From a checkpoint of a small mixture-of-experts model trained on Wikipedia.
Size: 14 layers, width 384, vocabulary 32768, 74.9M parameters.
Experts: 96 SwiGLU neurons an expert, 1 pick a token, a softmax router.
Below are experts of layer 4 (counted from 0) of a mixture-of-experts language model. Rows are named router (the router's row for the expert), gate (a neuron's input weights, with its number), up (a neuron's input weights, with its number), down (a neuron's output weights, with its number) and show model dimensions 0-127. Each number is 128 + 32 x the weight over its row's rms, rounded and kept within 0 to 255. Numbers have three digits each.
After each expert's rows: a language model's description of what the expert responds to. This comes from a sample of Wikipedia text that the model never trained on.

# expert 19
router:100163174114131174122134151153158146151075130103101145111137164149130067129176087109160101124051029095130129165110123114148133153131119093113180139085163131160175065200144145156141093175121163115083089109123081108135124115120092111183144107166132187119149166112078136113160133177119081115116149116175108158181087082107135154139088166134184097162122102170116163122084106140066158091115
gate0:136103190143109186176107153134128136156142154176126094127069118115148102117117166179136102150119084147193139057090129095203104166108120096148130057137164162112095155151146179145166164142206077136109169112118086120132139157087160100200129128149157110172109170060145121108149087115126175142110193147146157154042126125121113141156141195124116099087102148110158143084112147110088097165118
up0:132042177134118149135131076109162170127131105103135105158121116239173145127114103120091062115115109133080170135114160084099125172117156184131135169155145102180203089071126113169086180114108123080147140136074128100163092141166113206137188087128176159140157114136097121160144111167174091145099058129087121153121098139143171132157154126136148137123130129150144120123085089130101170078096
down0:120101112123178187112109057118128119101131114097127149149106143165098110080098115132137084116085129163145111129183126095060143183084136144103112133127161115090134118144173124124128120128125123160142168109167072173108081053130122108105056164161119090110132118088119170097112108125164128149121094061153080099128070078133117152124100133155109107193122219106175127081107149105128123122095
gate1:183149173133109183113174154134167169111139219206168092148140171108078120110139109078185106178102037107189087202102080145118103104160157075119121108110132160154116087172101171149134134129082130103128134088138122082146146117102135143160088096126144137063166111158084146075172136127126142076114099156197072086080034126123109204208135143078137154071131149152169134171139106118120217073075
up1:136099097071134094158107084127147130160068118170162111167175161162119174063108166160160154143129135119118127170143117178148150137140181127104152062145099143171121152178132139104106131111148126171107116156129098182111130127072108133141161110102070168152121100167170102201146092152174126146148126125151170096148129110092069105098161150174167139128119141146109081104151118090117099177066
down1:158119083080175146081132075119143081150141093159085146136115118145172093179122145108148163097112169085132120123117118156124147164108112108121128097133115146126171148134137231196145126102134177158166114119130117122119205107147080100086155092175129211141126101159108161109094151151115061076120154068150166141194172125144155130159143159119170044107144126146118188109092121108056160160181
It responds to: Closing subword pieces of split words, often adjective endings, such as triumphal, stubborn, ruthless, frantic, trenches, powerlifting.

# expert 5
router:130108138089169094123060085065128157173130102129102126088134168150126129130139108139128196148146145153090114158138080167115156185093128123221166138108140177155109102115052125161142119106116125087128125167171081149089126088197111189123122151094106107119164116122085141127127156087108041142070162129061139103154163103112121165088087118144148128072093115181086130107167193136118113155108
gate0:120172163150176077046132142106102129119149202146102112136108127119138100122136124098144102139126089087135121142099134129204121144082146144141192124171188180119164118143106098153144117066118093098106102137138141187113181159155152113078119141073163099111117159114143142119155108102117134117109132180133107083115122121149121115114132139163105102138187124108077086131142156156099052070102
up0:166129100157114127143098181091124136081108112111075119125139145122152124100183152110146110153051149148115147102145115173125103136136098184141178075113079100122127131118210063138106131130094131141065125151061142103186144083139127166116141112095130150123175080104121146141154095134179096167147101233107194092110134100156107124133143099066228174158162159081139100112085149115106096135059
down0:141130140111149139082087143097161104114115161194142149088125145140097116135112120156167095122196032128143102158089192152045163108115163089169121123166089112116162088116082164111111058145089106115105127145080131115154151154185143135172090122125159100123133160108138133135090134161136141131124114159162091198087174123102141147107161198066076144135030159093119155065134114184123100164124
gate1:110116106101113108138141126136145104168165129149110110117160123104148124146138134120090148085163158087149093162122128173142124095101129076125101065160148184116153167137150158110210139110127130129119200144117115120093151136131135123172136154093103116075119150134087127209116081114143134113093090154114150185077120150099241086110121077141122133093115070166128083108186136166103129147150
up1:136096124160079137097133128038066098148122134125084110106133178056107092123130131099110124105119112130153112064098171177121095100111139184126114184128154177181076166088182088125154159115097120124087139150113155094100108125143144133089141174132114138145163153075190190144127134047106125188131089124182151147109097142107166128127151127144063145116105098147146108126225147126144119093118
down1:152150106114119071109086163148191068099140135129084134125138117137150160125180138104101119124137142160138136091093115124183191163058035143081108141145093134173124115193185074129129191127113140069109074127110102161067126138139158120088163073132127123089129137167143111143081171173113141101132065131152177125076123123139147180159099164120168115122109093137159117109146150132132119208121
It responds to: Number pieces inside decimal coordinates, table cells and measurements, such as 50.567924°N, +0.18, 102 kg, vote counts.

# expert 7
router:085113156086107104148068180133112145157198154140107091140136060106162163111099105116065178140085102086107145107080157088127116087135115150124167108104112093083111131112162084112146103126125095137107214176128164109130139076131164151104162093114103135111143142115163133140088119138190119178131093179115094133153131100154168159096142108123174173119092182064135088100187174136167182165162
gate0:135154121108162148161176138137154138114112130122118065181135097112166148144102165129163127141126114204183082163126145090165079089083114096126138112080124118114123118160110142115090133080106151163122140117091115083109148086104193135119107171091141113166156217101121143166125162095143188131105065044146149172133149158132177174111126159064132053142184135155238111134123105166130131139111
up0:082131163125075159126157141066117123119172152155116082157064088116086123143092104114148187123095150088170156185124175162185143180159127152103131146151086082148112149134141180118114090097152103136215097079221091094175166090086052167084129106122122101082129114118137161166145117086113141191132142093173147135146186173124109127137126168114136112118084127087112144112165149161106116148133
down0:139117086091216106131164104098117131176143114124119128104137147074121163146143168140141131117126126168141084147089129060138115133094146136121125203114124151130119136171109072137154127162184111122104152139120118149145170143167152094074163137077082156138148156142089143119186055135115184132143126170158085077109146173135160162060138016160146125131131093169122140135169194159166136157110
gate1:152150139103149118090142108095122119134135134114134120117176076145147127125130149136140113114156080145132196101113092153129116099181114109093046139142128123095154147133099118170109106122187136060119174115093216108101189134166097141179143069131107109112046106074141141145123136052155113147138162157195137147138113109121122110128097115143142162109151201115145114159135143137149053111109
up1:173158121077124146115094154106119089138169186171120081139134081123121088109106154194120150158127107136155195163124162148157165137101086143149093125105116125095101093142127142150098124119139143118098180131152112103102141134078145170185147223077123125170079161156124084122097104117128111132089114105108099119115173145158132177107151182148067144133106094122139093164124140127108089106113
down1:077170112140119166122093170153104099088044073158155142073153111112129087154130139121143108127104153150161099124102167130089148183162164135168081136117077196079133133138123116105152183134124177120119108176094103044145124091127135136139154155130155115172114129138133159161091073153129155089146149108130108128176145136180103089085116079161129114131179088161135156150121090116133173073133
It responds to: Wikitext heading markers, table header rows and separators, and section titles such as ==See also==, Biography, Votes, Candidate, Tournament statistics.

# expert 16
router:145086085153157175105147214140148105123160124041158126125112174123123092165089154172108106154104145179103160106132147148118121100104137140109140153165139061123093220103154121148136081107067089111119115081110128108137136154092136166120100102141179118165138159136129141089097130124103129134076084073139208109180102166060134025136127147061134136137120122148169146147129096112169175122123
gate0:119177142086165185098134175141085158146142101140089059122063168183146091154063094094172109135153098064225135121178074158112116083145121144141135117115081100161141127141072131109049105212131145085110176138173093183161130138133101134060137127138089140124069167099163185113129154140150116101170140137142101070130085155177116137109099102137146121152127105176228134103126134114086112081136
up0:130080111174110085104161139169101074142121123110135176071089158140108113073162136115095154129125103108155093157105100077204088101124103137143156155016086079039055072164129119122126128168082128164159158072158115130092065145128149148118084173125077154170128075113114114132099127100100089119093148116125110152121146127141207136199104124172141187107110063132124077121100172137144169095148
down0:185169135195087145144096156056165144086114200144133138066079114092180150167146093123199142084134110131126077129151113102109128134209129142057174120110147119120119123171083100092061111172176074155113160046151119145082203127113130077118195129157157132116136107100087163137102056151104170148076158118111166109103106148123116138155132095159162126100143139118131102100174148093168133090129
gate1:131126131092133136151080145130080168072106188134113164198103133128164166092155042115110167118134113082135118126161121126209151116135125119100130181111131158121173124115160095176128125152136145099099081116129112104151127205132087143144126109126106174148119083060137166133200170097108162137109110134065130140153145108133075169130137131139133148157121140130181144150129107118150149099151
up1:113182147123096153134146179151097112172116138123122084080153108102153122063138124141114136090129141138115143141156139116116124156146133126132123165148114193137184119156157133085145135136106111142082086086093147131099086124129114140169156178110144129065126114119152104155144077109143199144141156086125149149101108133099151181117124120165084173082164158107206120159128145085154126123099
down1:095099111156150176095109139184118175125106156110155174119141128147118141103061148165118170154143039192111121125124140138140177112097117132173123126077184136117108142129107080173095093146154100135100137123127122117148159145135097110161169113139190125078156164163161163141146136127112096109117125165121079082135104178132088069151123158144112163062118103170080141114144124147147115129138
It responds to: Pipes, verbs and names in tables, lineups, scorer lists and formula-heavy text, e.g. "|", "are", "Baku:", "M." in species lists.

# expert 1
router:147118176096120089140083139065112117106114141117090094145122105109131149107115114136159216172132108074115158121145074125093082054166098114164124120174125108093110137136098111136137126086181122142110171125187154146145110154145131092112122097124139131135090136118141051153130209152118141116062168163125183105085180133122145151144165105095131143160076108187129164166166255164155099143129
gate0:091194149181113132107159141185135127057156191173089150098123160114131146147128138049081114172108151157118154105173046162112100110125137114125158120183130114112134159171178134170163163165152122158073141070134138159103135160131163142160168105133108118117145146070119150148129172182124086117133142047131129088106158139154183098127158107246146114121133130125143134199084119108153130132190
up0:130149106155138131119118157065145111220162167095101167160136103090104155128169107141192112076188150087098146131095129080097098156117115160136138113095115122118107068142157092113130091119158082153129171140091130127117068161083147139175172108083140113131062131088142123108158131142082109124110039190121165152099102120139146117084118113145115121181106136112159157116074163145096124145104
down0:133156145115167145092117121138076134142148164100153086137109208116132130127076145123123123090147120179164141163094138118142111125054070138127163167147174120158121056149171169139102149084163099141095084187122147158239175110101110077123102155073116164111097073140132134129148112170067153163113115135096161160072112101128149141125130109076139135146139081184094065139145145140102146113079
gate1:115151090076092100125123133139118127121135153104137117139117140122107164123135140100173149116177171142158133135096181148129175108135141160128124072147155123143124127148100133150130110146133125175148172116126126128125116164146063081087106169113187091126114130116085171177140160128147155082167121168100098130111149087122189081117134137149173144143147148142145169139067176110121138154116
up1:143078106132100100138104134093103134131116096132132120120144113157123136088095135149120133127094190111172146117121145157128095115125096074116155162198119132093167143132104127161079127106143136079073088123181149132111090185124170142153110112144144120108124095079172125122166132136067056127083090086063137141093134125148148134104151113097105126135136163151129109130127156134126175089114
down1:161110132122116107140121107117058109147139137122121105148142179155139112132077105130126095083083089126172051154163133077101181141107135079104115144098172091137146111167079103122108078070130159140095137130149119147180157124151136117098165127143108136135189129120127147086053126147152124224108099065193124162116156088150135121117165154150099110182090144089127098124103113090099092120164
It responds to: Line-initial pipes, dashes and bullets that open table rows or infobox list items, e.g. Home colours, Born:, Synonyms:, Highest ranking.

# expert 18
router:125064089121140158152075147139181097077150162121136144130188144169148155186110113139121127155128102176146129095178142106123182142162108177190107148141122144093095110085186209132134080179104175127181089123123088070083123208108101177106113168119149100122150107158119107138100111128088147091085102141091170086156083094142148091110192103094133113078131100087097131115136140122157124130133
gate0:129115130096122081141154154095129146094090169136152115106166102137124117141105089055092135170102112143131126078165161141123163109139163196129136188120075132129164151109141112132085083139107134124147114113178063126138159081138117115149205117072122144115143116113089086121095119080159116124077137141164114068140147099142148137124134122127135133181113076124061128086135132125102065157117
up0:140084112117103188131112082121123129167104107153137147130130136126103156119159197124146201115146117113121136136117121173150086141139168097117146134153118130095132129174086047105161180112030155129084089139117129147096137146151137159144072104116167124098110155129119169160128116075082072103155059114127179123108083107085132104066102151160118116154107108163116150200137138094135196163141
down0:159148101102161134141156149124138112152100183139129108120148128184122166134136159102107108159148103110123084164094059089102067136072053088115150154132112160113113093117137076105080089116077142135126140113150096104096100140136142096106089140123169197174119157119144088156172126132113170149125077097140137096127099142151112157153130149086141141116128160160132112109044213155125125094126
gate1:062133160165179093119092123140096139112167157074105101144056115134180187094132062093125123138190125119154174159105254112169132084169090123158103186126106115114126115098146134116142133127100112089153149116158136192099104124176169098100137115115142145132149065104118078125133167070129129140233144165102151108192132070162121127092101114106140162072154143124133103081131141106127123134141
up1:101161181164095172097098100123112162087108134119197119083073142141150102127093132122152088052062142159136135146135163165183153080177129150087089216092162161125135150137110110117162142111080090173159180173059149155115116116129110146090119115105086200134150117098115102073112116110147131107173107138127147122129169101134148196180079122084140073166091147168130048151131125124106153130117
down1:096078165132105140126141113166167141082171175111095129158121188179129118084134133085145109137130096129105189057126170134154157088188120080122143107107111096096184128132149095109150153129119071139094132088106171169082142150138066143105154138184160105114132148150137144102144148115101141168183106126136097097156154175110127143124125235084167162110100123134088075077174196164130098151110
It responds to: Four-digit years, often with parentheses, commas or dashes, in lists, tables, match reports and biographies, e.g. (2015), in 1932, 2025.

# expert 3
router:172137114168205080100134159128117114208089095136092151143040112131063116123144137132187104102074187142146156121118146143119086125118197122131063119138114182152148086081111094148129157150154165114140179141147141108148122118139156051122102149119111103122128142057091119111152109147108157141072193080102133116056156097125143221114102132177066114154136123148136111137178113119130073145056
gate0:088156136153124116138099149107203097137091120153105152183125093112163113161156128136136136104161141204155160144115164117168077089106157081077073147164129143119121126124121135148074103105092121122132185132143161105178098099177174126166044147093115117116076127158093179120154087114140130123136173152135154170138132120125188165117151113187135095141121161179123134081183181186103077130105
up0:186142107148106149143132117125160094099166112143102129108092118130098071119096154147093176126137067164174097110066132153130084157146110133083138140132161086189080103033156099070097111160154157133106104129191108055135107112106095102137138145075141071154133127096101136089094118129139107127160148093164146142109080141134091124081141159120072153114108188154183099081127167063159137165117
down0:138095132110194159139100088180160150167192135173127076128146126098143056095060110121164125138149172085132107119150159098097150113157162156143160140166141076110110152126112089155087146091183110127116124205157123143202122194119126143112142140140190107091127129110139133162121171114151149099196139104133148157117121111164120210097135114152098184181183150072133100091107110133105149114142
gate1:133051110099123148146108129129137122141134089132180185148138077170105118117159107136181138161099183154162195107154072133107086109099136147124146124204100145130151104124125091100118067120077159198116114209213052139157086112176117109154127208141159085079115085134108121083084130124141105137126187160154106128175108095180136107124137116185114206150143103178106128164149135127155114132103
up1:109101139135193131150144126136123176099080108146122098088143153136162155110159158134182080119138175117109133144126081144111182239159149148104174100150139141133116132130171076146131107107156141133083150120132145126161136068167129061127160114125099150092097102187091151098084156128143091098138129095111206118123091127145087108143096128156143140133162221145111129134140110161135122178083
down1:128111143132143096153098123196172118191095157100104112140130122091121147115119192129136161150133117098160151098140156083172218108145125134153083137153181189131183101130143111132116145156108185147159124137068115065080082107140149142110141180131132086131165115155123141153143176134217115111142166164114123120152156120103113130142141177159156145154105153159082136202202087114145067173100
It responds to: Function words and units after numbers or percentages in statistics and demographics, such as 20% of, per, each, million, acres, sq mi.

# expert 10
router:126115155187124103132124121076179103144077148106049133157084174133103082136112082095143199113149146135103166097172090129101140133133121152173106025109214092147204135135113129095127163132099155169143104122143157112139136106102141184160118145107120118109117125158161114131149101143110157214123152155100127114071176176154125120072174129118131084169093165100134128132136128127083116135177
gate0:181127135088190148162102169065146106152187133142121122161192087154108113129133146121129143124159138131178095167114173093136115125096155101130130128116138103159201090087143130122120164146153108132107136153132122092137137077097144100173127163106162149117153201169141099124131131155099115149096128147137178136131106122183168105081125137184219093135113122148139150116132079183095105164106
up0:056116103146161124143059129135125151114139184141085086078131152151150140134099090094156135103094103072136138133127178171205174123162116120133182080153150157110093155130109152154068159125123183212098163197137221154149114089125088106096227112138118128139123134165107142156153179103135123141186140123111062156169145121119086130143145056113100105130163160146134134116127083104096139161135
down0:171134148143112108073145127152109110126159105104110134067189081137125109188155133114141124107127071118139122110098093042099146097109130105159114157114163110145107149112140078197092145079150083119117199170118134159160109153200094158144126185114102111151109083104042141111124121080144164125189148137162093202119186127120093183155162172104121111104081145159095123118167148129123106040128
gate1:106111143138115165200124098097121118157170083115149156114153175136118131085108134128118129185071163085153130143189178107170121164115139178127069163184119128093115130135132108097127123166153133119173168161168104139084147173114143146135144150125158109088158125153131167155121131110116122104126165132128147179090128085086099128169096098218110170171128162072119098121102140169108153135058
up1:109117123157136160100128046161136104178146142068157136160109109110115089096082126076128098058142115117148045168127090163142216132194134121120121079104096111094115149098137113114133118106095162036174134102153117084227091108119146100144158131099133134115073110134202162134133112107083155126122102101131164122173137114145160139107143136122159107186094100139092126116151139115065084134108
down1:194142119162115142091161178164090122130174163130091129152177076125145110071040100120144116131120138108133096145121137154123117091105088163093128167123163130116137125148157089101180126108136209105077162132096118176131189139138172094155097132132145168127061147111179141067148138094137152090127053155089143093069089115155217120080123054166161177138177123172149108093136144133155135183115
It responds to: Determiners, possessives and simple verbs starting noun phrases in biographies and sports seasons, e.g. the season, his death, became, was.

# expert 23
router:149067170084170172115084163142150181086166078150145161130151139136131093099123112135158123104168177134143118154131162191124141127130127133129145150104079099138115097085158079140116108097077144101128139094115117050095188083155101089138100144125163155106086078061159134151079150132096117111088101109180134086147222137120104087133160147071117153062052122105145126076140181097126155090114
gate0:149136163128104122121100097116132098123169113130101104122138118113144135159089147140150133142055128094212123105155165132072108163148146172111108141100076174140169100143124115103181128054088116120123165119143130155101091119110139143143140151211205154163106150179132113134155111147063107062166207125069069065152198105047131115103127122102123173105065110123157121183174119147122149128131
up0:143144163144174154048232159102157179114139173103108210096153104139064149128146158085078060117114158107065108144138158115129099096161154096161175150196163161122177118095112120170108084142098115168164137093088107113083118123075138149111160153159085152080174115151119170125067119116113139133097151105170143157128090175123115168148120103136126115207121150119135137129119126115115159114109
down0:116157153148139187096105123072111173098213111104176145140146074084093124124109094031128097131129144171145075166092129112181161178184134054157149112139101120173140155123113113156113119166172080128157137122090144155116158141106141087133132101095097144111133136130099149136108109096166067106097115106174197141128119139087110197156130183151087138139126153108089105127137127154080146140104
gate1:167112155135129116148113172100087125106181135161166163099047056126154157096195156104175080044136111151131093139126195132109167151122111119112091118101141125157182128098132142153130175128128106164137129138132107117088130141127097099154129127077062142151122144115127177129086140153114162128091169053130137157136126113089158118094160125133136138127145100152199157117153130130182164103104
up1:110101107073113126134097176110135138117121114139138134122113141162085124205139171118091180163114145144149093141139112137080123129155125098093136113094142142156117146071104096140104116135097086052094049122153182060113155121108123132103098132097172138170142130165162105094118091114125126094141108177127094124128107136147160111131182089106090170151195152148148074076103115071093094134092
down1:188167136124106103128106058110108141042124176140175155111127192109078146072198181140098124147145059142160166065109108179097081117170126139145190076074042129119108109123146106134112128142125149194134117159127141145186113126140111168145168092132119093130110159115122181153162178158187117175128168152123102125085134121092184110143146122177153165113115124097169162140086104197152204097139
It responds to: Semicolons, pipes, degree symbols and labels closing or opening infobox fields, such as Location:, Coordinates:, °E, Born:, Height:.

# expert 22
router:145086086154150179105148211137149111130162128044155130125111179123129098157082159172104104154099150181099158104135149146116123098106133139114142147167135060124095220102154119148137080112069088107124109088110122100133141157094141169122105104133176118160134156138129134097098131127103129136077081076131208108184096171061131026139123146063135137135121123156171142142130093114167174124124
gate0:124070184116196112101089146142148172111069178091133164192139177136166145148149137093133145151083125199114108111124145201112125128105062133151159132179143152129126086150152142115088120196198113129189133112134144052122102110161151091118171133157142126092128103079102142129135138093124094118160178109144170086091138143052161116124196071121116137115132130138191115079167122108068069207087
up0:120118074088129138094144162163165145064065159012072145165145223187146128118115184121119150124169125150163116091113107094095136162099107196113133122144089131114108190139110136101142117097105111147089126112119095128141139160102182148138107087111118133111044157085150146094175138127207109135097103094149182150156129121095083142134105127095166147109149163115147151095140093142132096108112
down0:182185089185127166138066106077125131105123093160081147131172124115146134122173138113088149142119094120132091073164180127116108075060132160122107145068141120142096086149163066103142120101167100188140110123186069122142123158159118067142118127098157149103177163116116127183086083135064154124048133063130127134122098118151166120142060104116119124053096168115152154127109100089087118125142
gate1:122153133151155074194128037110117202116062114118126135092137093132099093090208115072193088131138119160088204121137087159099159144088166153114130100130151156131140154152104104150141115154132070140140148196134115043113151138155136137120142136085171096128159107186095135165144128158127129105073081137119117098137111157145133150140189159189166110152139066097154123124114184157118097094110
up1:088134148112104129123171089158153148112174144117120121133134161116168135172201148071169145111141091091202121144145171145125152112123052119186072156112110134164120141129137105152186123155161194148120095090114118127141119067137103125103051148083120083112128133102168134162142108095136145155135105092106124124149088117112137158182095141164105112191179127153166062170107182100120102155124
down1:177139138136120131151169135158107077113121185151164125105118127143094226197167189084089088188078123103142118149124163160174112138140109153109125204155143173152084080115088076186160126186109138159129079087072132145148139105174095121115122109142094094108133105087105189112107164105143075123110100198171185181080175125169143122140113147183202050151180094058106161184134138077137087135100
It responds to: Pipe separators, is/are, pronouns and odd words in tables, lists and non-Latin or technical text, e.g. "|", "are sprung", "meter".

# expert 4
router:099110131111144155157076132144115100119146099165151147091136112108150122133131163124148167169141076126112100091134157123124110081173136084109167150086178108141103089098154101119107151138181119142201118129126119114117089113124156117116096123125163187115055119084165111136152110142105133145108124147127155108090083113140152182157117107138110144128092145158127048119136237202117118096091
gate0:083127167155118174167120164130118127132159114104146119072089112165126222093165135196177132069104135122179210163104107127135120137118147109068137078113117094109177118085155069131068086095130167115161158080150126092120156159146166140094140126126137051130064103145146106174129136158093144204132087083142140085112102121094119115155151182106135112127133173115147108066098141133191134129093
up0:091108174145143096122090112148105123109136075122106114107165148111174121105154138078167151074109159115128103142098141094144152119152136108074124075170096132177134170120160085149069140141126101159178140115076116095064141186104148116176159108099129125175156084112103121123156100071136120163139093131124166166096089200185101107112033125159148128139119088111134169061147140129165174136121
down0:149120136168146078147086077148111131137175125111161119145132152160132104123145104108174098119060137103141177105125135147062112090145115161153143149135135107107098118148115133157180082077127123130116145125152129156134119114131129081155097094171114103128178085093124089159133104149114251127080112170122127125113190176134143098109138066090157089148126158123149151167171108145070114129115
gate1:157093095169126123113112109171112127173078061067142148110123114127125136082085108053141135189124085101103091102121118155063057149136137204097123117109098179095117145101089162102095109101101155109134126109156143100169107159138080128158163114129102090160134097151132153113092167120077140123198128115099136127130142118113143114111141075114148133056097093119078132123051148090122120132181
up1:120146151101111127070186205127111083183193089157166102162127143122155081116155186104142126153181101129174083166105134108085086128166139104166149169168160113166154119158208154139117158120142162142112146154138143156095126128102118090161116154180147203061083088116176134118128151146107155140176177122117147159145118107171118138123123173136156180198131176123084140144154131128111139104074
down1:120121115113108155092122176192094116144146118154114115110129093116138153084095109172124103148137161060136148165092115153153103114143128133166186138195117111132113109100148087128161112123167119113120085121111127106100089172108145140114147131127145111130087157120149124080096138111110076148094136168145191118113116106146155160165124182145128110184105083063110087105072113126119207115079
It responds to: Line breaks and word-final periods or closing quote-periods ending sentences, paragraphs and sections, e.g. "ed.", "s.", ".", ".\"".

# expert 15
router:150085082152153180104145212142151108128159125044156133126110180124123093161088154172105105156101148181100157105134150144117121104111135142109140148162132062123097219101151122148140072110067087110121114086109123106137140158091140168122104101132177120162135158137129136091096132125103130134075083077134205107181101171064132023141128145061131135136124122152172147144127095112168174122123
gate0:106143146143143100163118153134145127090192109126096158127114085102135179076114133142032087155082070174170088143133128136101119100147131058160158143182183120111091102131092150153123110085164124079114168145189151173077159088162111044134165134102148126132096150143117111106130093096144119112144154155100152066121128120142165132204103127089102116149151142100102174086069161117107220189097
up0:177144111097190153181114134133090055092045078136138160074102164134096115076114160122149138162091103137080116133173101126096095097145128132177145132148138102110134119094155094129090102149151055098141109130112140143159093106139139086122127125111147097169154122120146087083115113171159111189149108072119104102143102129098130167121133128173105090042088170194141162118207094146126162143125
down0:114144149090115184178168149089103083150217090103111115140131091162186142121133147115159132156157144133118086130136084130080215107112152139150120148109136127137119091157156147164127073186176141093125162190133151096161162115100086059135156123016120129068117135112108066182122160108115161079103123125154122126083123103131140103111100076132163155117139151096168119103134200071139096139147
gate1:137122164121100140160096116095070101154140086095127109147160107161164095094159136151116185103131140108089083159098134104129150115126083145053103111157102167135117123104080134127088169100137082137101175125139142125091134116079137126089130083124165157148093123088099052167111166114170115091182143124123136103130191116144138171060102145114125119151089173129178153094085078158131127106147
up1:133096119121046125132092120153167098176134169144111121096145103171150116095107095101111151079184180144103129135135152126168120188176133099092142197145139125163168126137110152129159153125100128091119139134118164151053144150168195063088165057172199172104146079123123127134177189053117113134144151087169102149164174115187079161108133147075142238125105091078114109145127171142106130120083
down1:178161102146121122187115131161153146120205123151145140244143081103064121056134100170086131147133155148097086178103087164189125142147140141123154077151126151138119147149126143129091093112187124112111145132148123150128143113114160109094140141132085186109128125166103090162141090164139153165145201155072143103105159108078091168084193119096094110119159123066128075111073207161074142158116
It responds to: Scattered cases: tennis round codes like QF; and 1R;, country codes in rosters, taxonomy word pieces, math subscripts, dates in lists.

# expert 2
router:115180144149114129094124088108101095187149140178123063194134137125144138142158189056094098084102126138162121153122072109152128114093107110144159132113125182096184160204144215082083139158183160095141132103117135172124115171110116100139140140121072139110123119151083137084129102125162043094165144171136069145142072086126112094149110166142121116138141134113127125152118142086137123109112
gate0:130212103171056127140189145146131113108134174139126158157164082104064143159121123148144091086078177144180129167148129107141158091141115144126080111106120093191142141119116124194089150138129120136156136055146115113148136162115107184128097140110164146170110104157173140097154159098092115096137157187115076172124141096147165092182079180053159103138084102153133117140060147105103137150077
up0:146144137173136121094187212128130047139064102103103129121112098126099122180109093137153166138115131104167162074126105107122095142163127159158149127062077128056106136076100154112167127137082071104124189126099143110115131129085118115107165175170128165156186124146091146163059080185136185138115101126123136108175145184158112130082129084147135150120131127082149138152111152127113102150158
down0:129129107086173114152136106061176110113106068077112098114145120184139101135162125116132094169150118153129130057132138108098162122138170155111144082148158137102165155154138189185190059108142138141129144143129114136070186149172135158107163077073136093145132104103174169119113088188128107083138095132204136175094107090069118151140101128152105179151052145096137153076127158113142128135169
gate1:107134147131111147166127096157158142116030121134142122109106116145124215159132115073120104139124130084153135115181112114143145116141109113114147129064144125136081114146140125118135125163161114110150135216151150150150153120108183128098145099159153202136088151169150104163100069155128101123166124085111150108153122115116132135097064101179195109142121112160103107185150175098120157118155
up1:062130116169190113135117114110079092113119093109112115137175154099111130141132133112129174120171144133142103135068106084080111128091127102134155176151100060171107068132170091125112167168116085111083131146087101097084124136139181123138103145133184108220143104140103113116124122159096118112074103204197153078132093124067089100192124108138123116134109138168162195096080126148117192143064
down1:153131176116068100159168128151091126107126055141174098075124138155145135153146102189099141161101135142150148097160132182163106151162093137141185111180133110139156088069154169118133060120157081147141151086122176130135143149135135148175117108128112109143105137168130108124178154197053167144094143122118195196147075113158119089111151154120129134053147173142105121153124143166133147118119
It responds to: Word pieces inside foreign or unusual personal and place names, often right after the first letter, e.g. Bar-ri-ere, C-ren, Y-os-uke.

# expert 9
router:150138103140115095123176222135155063138131152115136111096106147101117169186157068104093135150103149149134125177116118108135207132175182122111158128159076183110137084161151141166134123155161131129091075076121111128139144119132110164124138105083040134080157168163122046080123118100150114089147116182227109162102074156122128120141105131187140128094110106109123116086102100112087039132128
gate0:186118141118132116178173098090182105075071137130132091112119125105108094123171131128126140127120117112116124109124086138150148072130132152106123106162137175092133076187140148128145130202076147093150103123171134141120146103129124097177120096107124183100161108077178112098184145154105099128110067093138167195061097116169132175152095121146129172177111155092158085123127082107108086064136
up0:066168119172136094134077087108166141142077146160150122127147168162151164099109126121121127098136139059062004130179179120139129133118159211187092134135135155159165106121081161164163129153087146141140154141091151099128106136056102180152141112125096157102073124141177135159128047177114130065109154139155104114113119108109137103141113116104119151141182095094141106152090124140104077095169
down0:160161106129080129116166144146146160104079126107152122154084192125125130114092086167132140091065139088099119127128120130207135134140136123123104170110146045168069107084140095184148150162185055090148115130116106144106131102099108144191136155134089149109119147138114135117164103135145139138194090072090103193138114171064140146086121197111184097155124149093130105118118134144160100171137
gate1:055089102146105110143172129140121199179120104125151103106156169146139103164132150133144153169127179113119109096162131091142093112139098162099119186064210105131128112196120113160128126099219107137115131165121111097153107099119105120135155070143089093098092100114139092067130123081106156119110159181134077131140164103114125149136114175235172136102161138152158141134128113101082096148163
up1:116132161156097146147122164079123139182142082162097107112157099119184115128081060155166131166115120135161161172157106131072077114167112072086132098142093082143125125139118103157052163147124096123158157117134143115116144107105155139066139210110164127145089133079101131153115103146010138118055113090071175143185106084118109077167095119128106170142141130131150141130137170095137202162093
down1:223129110108187046107116082088139095123111146128128099105134137129106104123150117093157161101114108140097134059101143154150105105113093127108039116111108134108084068112113156159109136102174229135107185134076086113129155110129158199157123136131221134108092144130196111083120146107111092126123153093136105145146183137112152141135131121104117132067149137114054156085171118142142183192129
It responds to: Word pieces after a hyphen or within compounds, such as Single-A, On-Screen, Barrow-in-Furness, under-16, plus numbers after on in dates.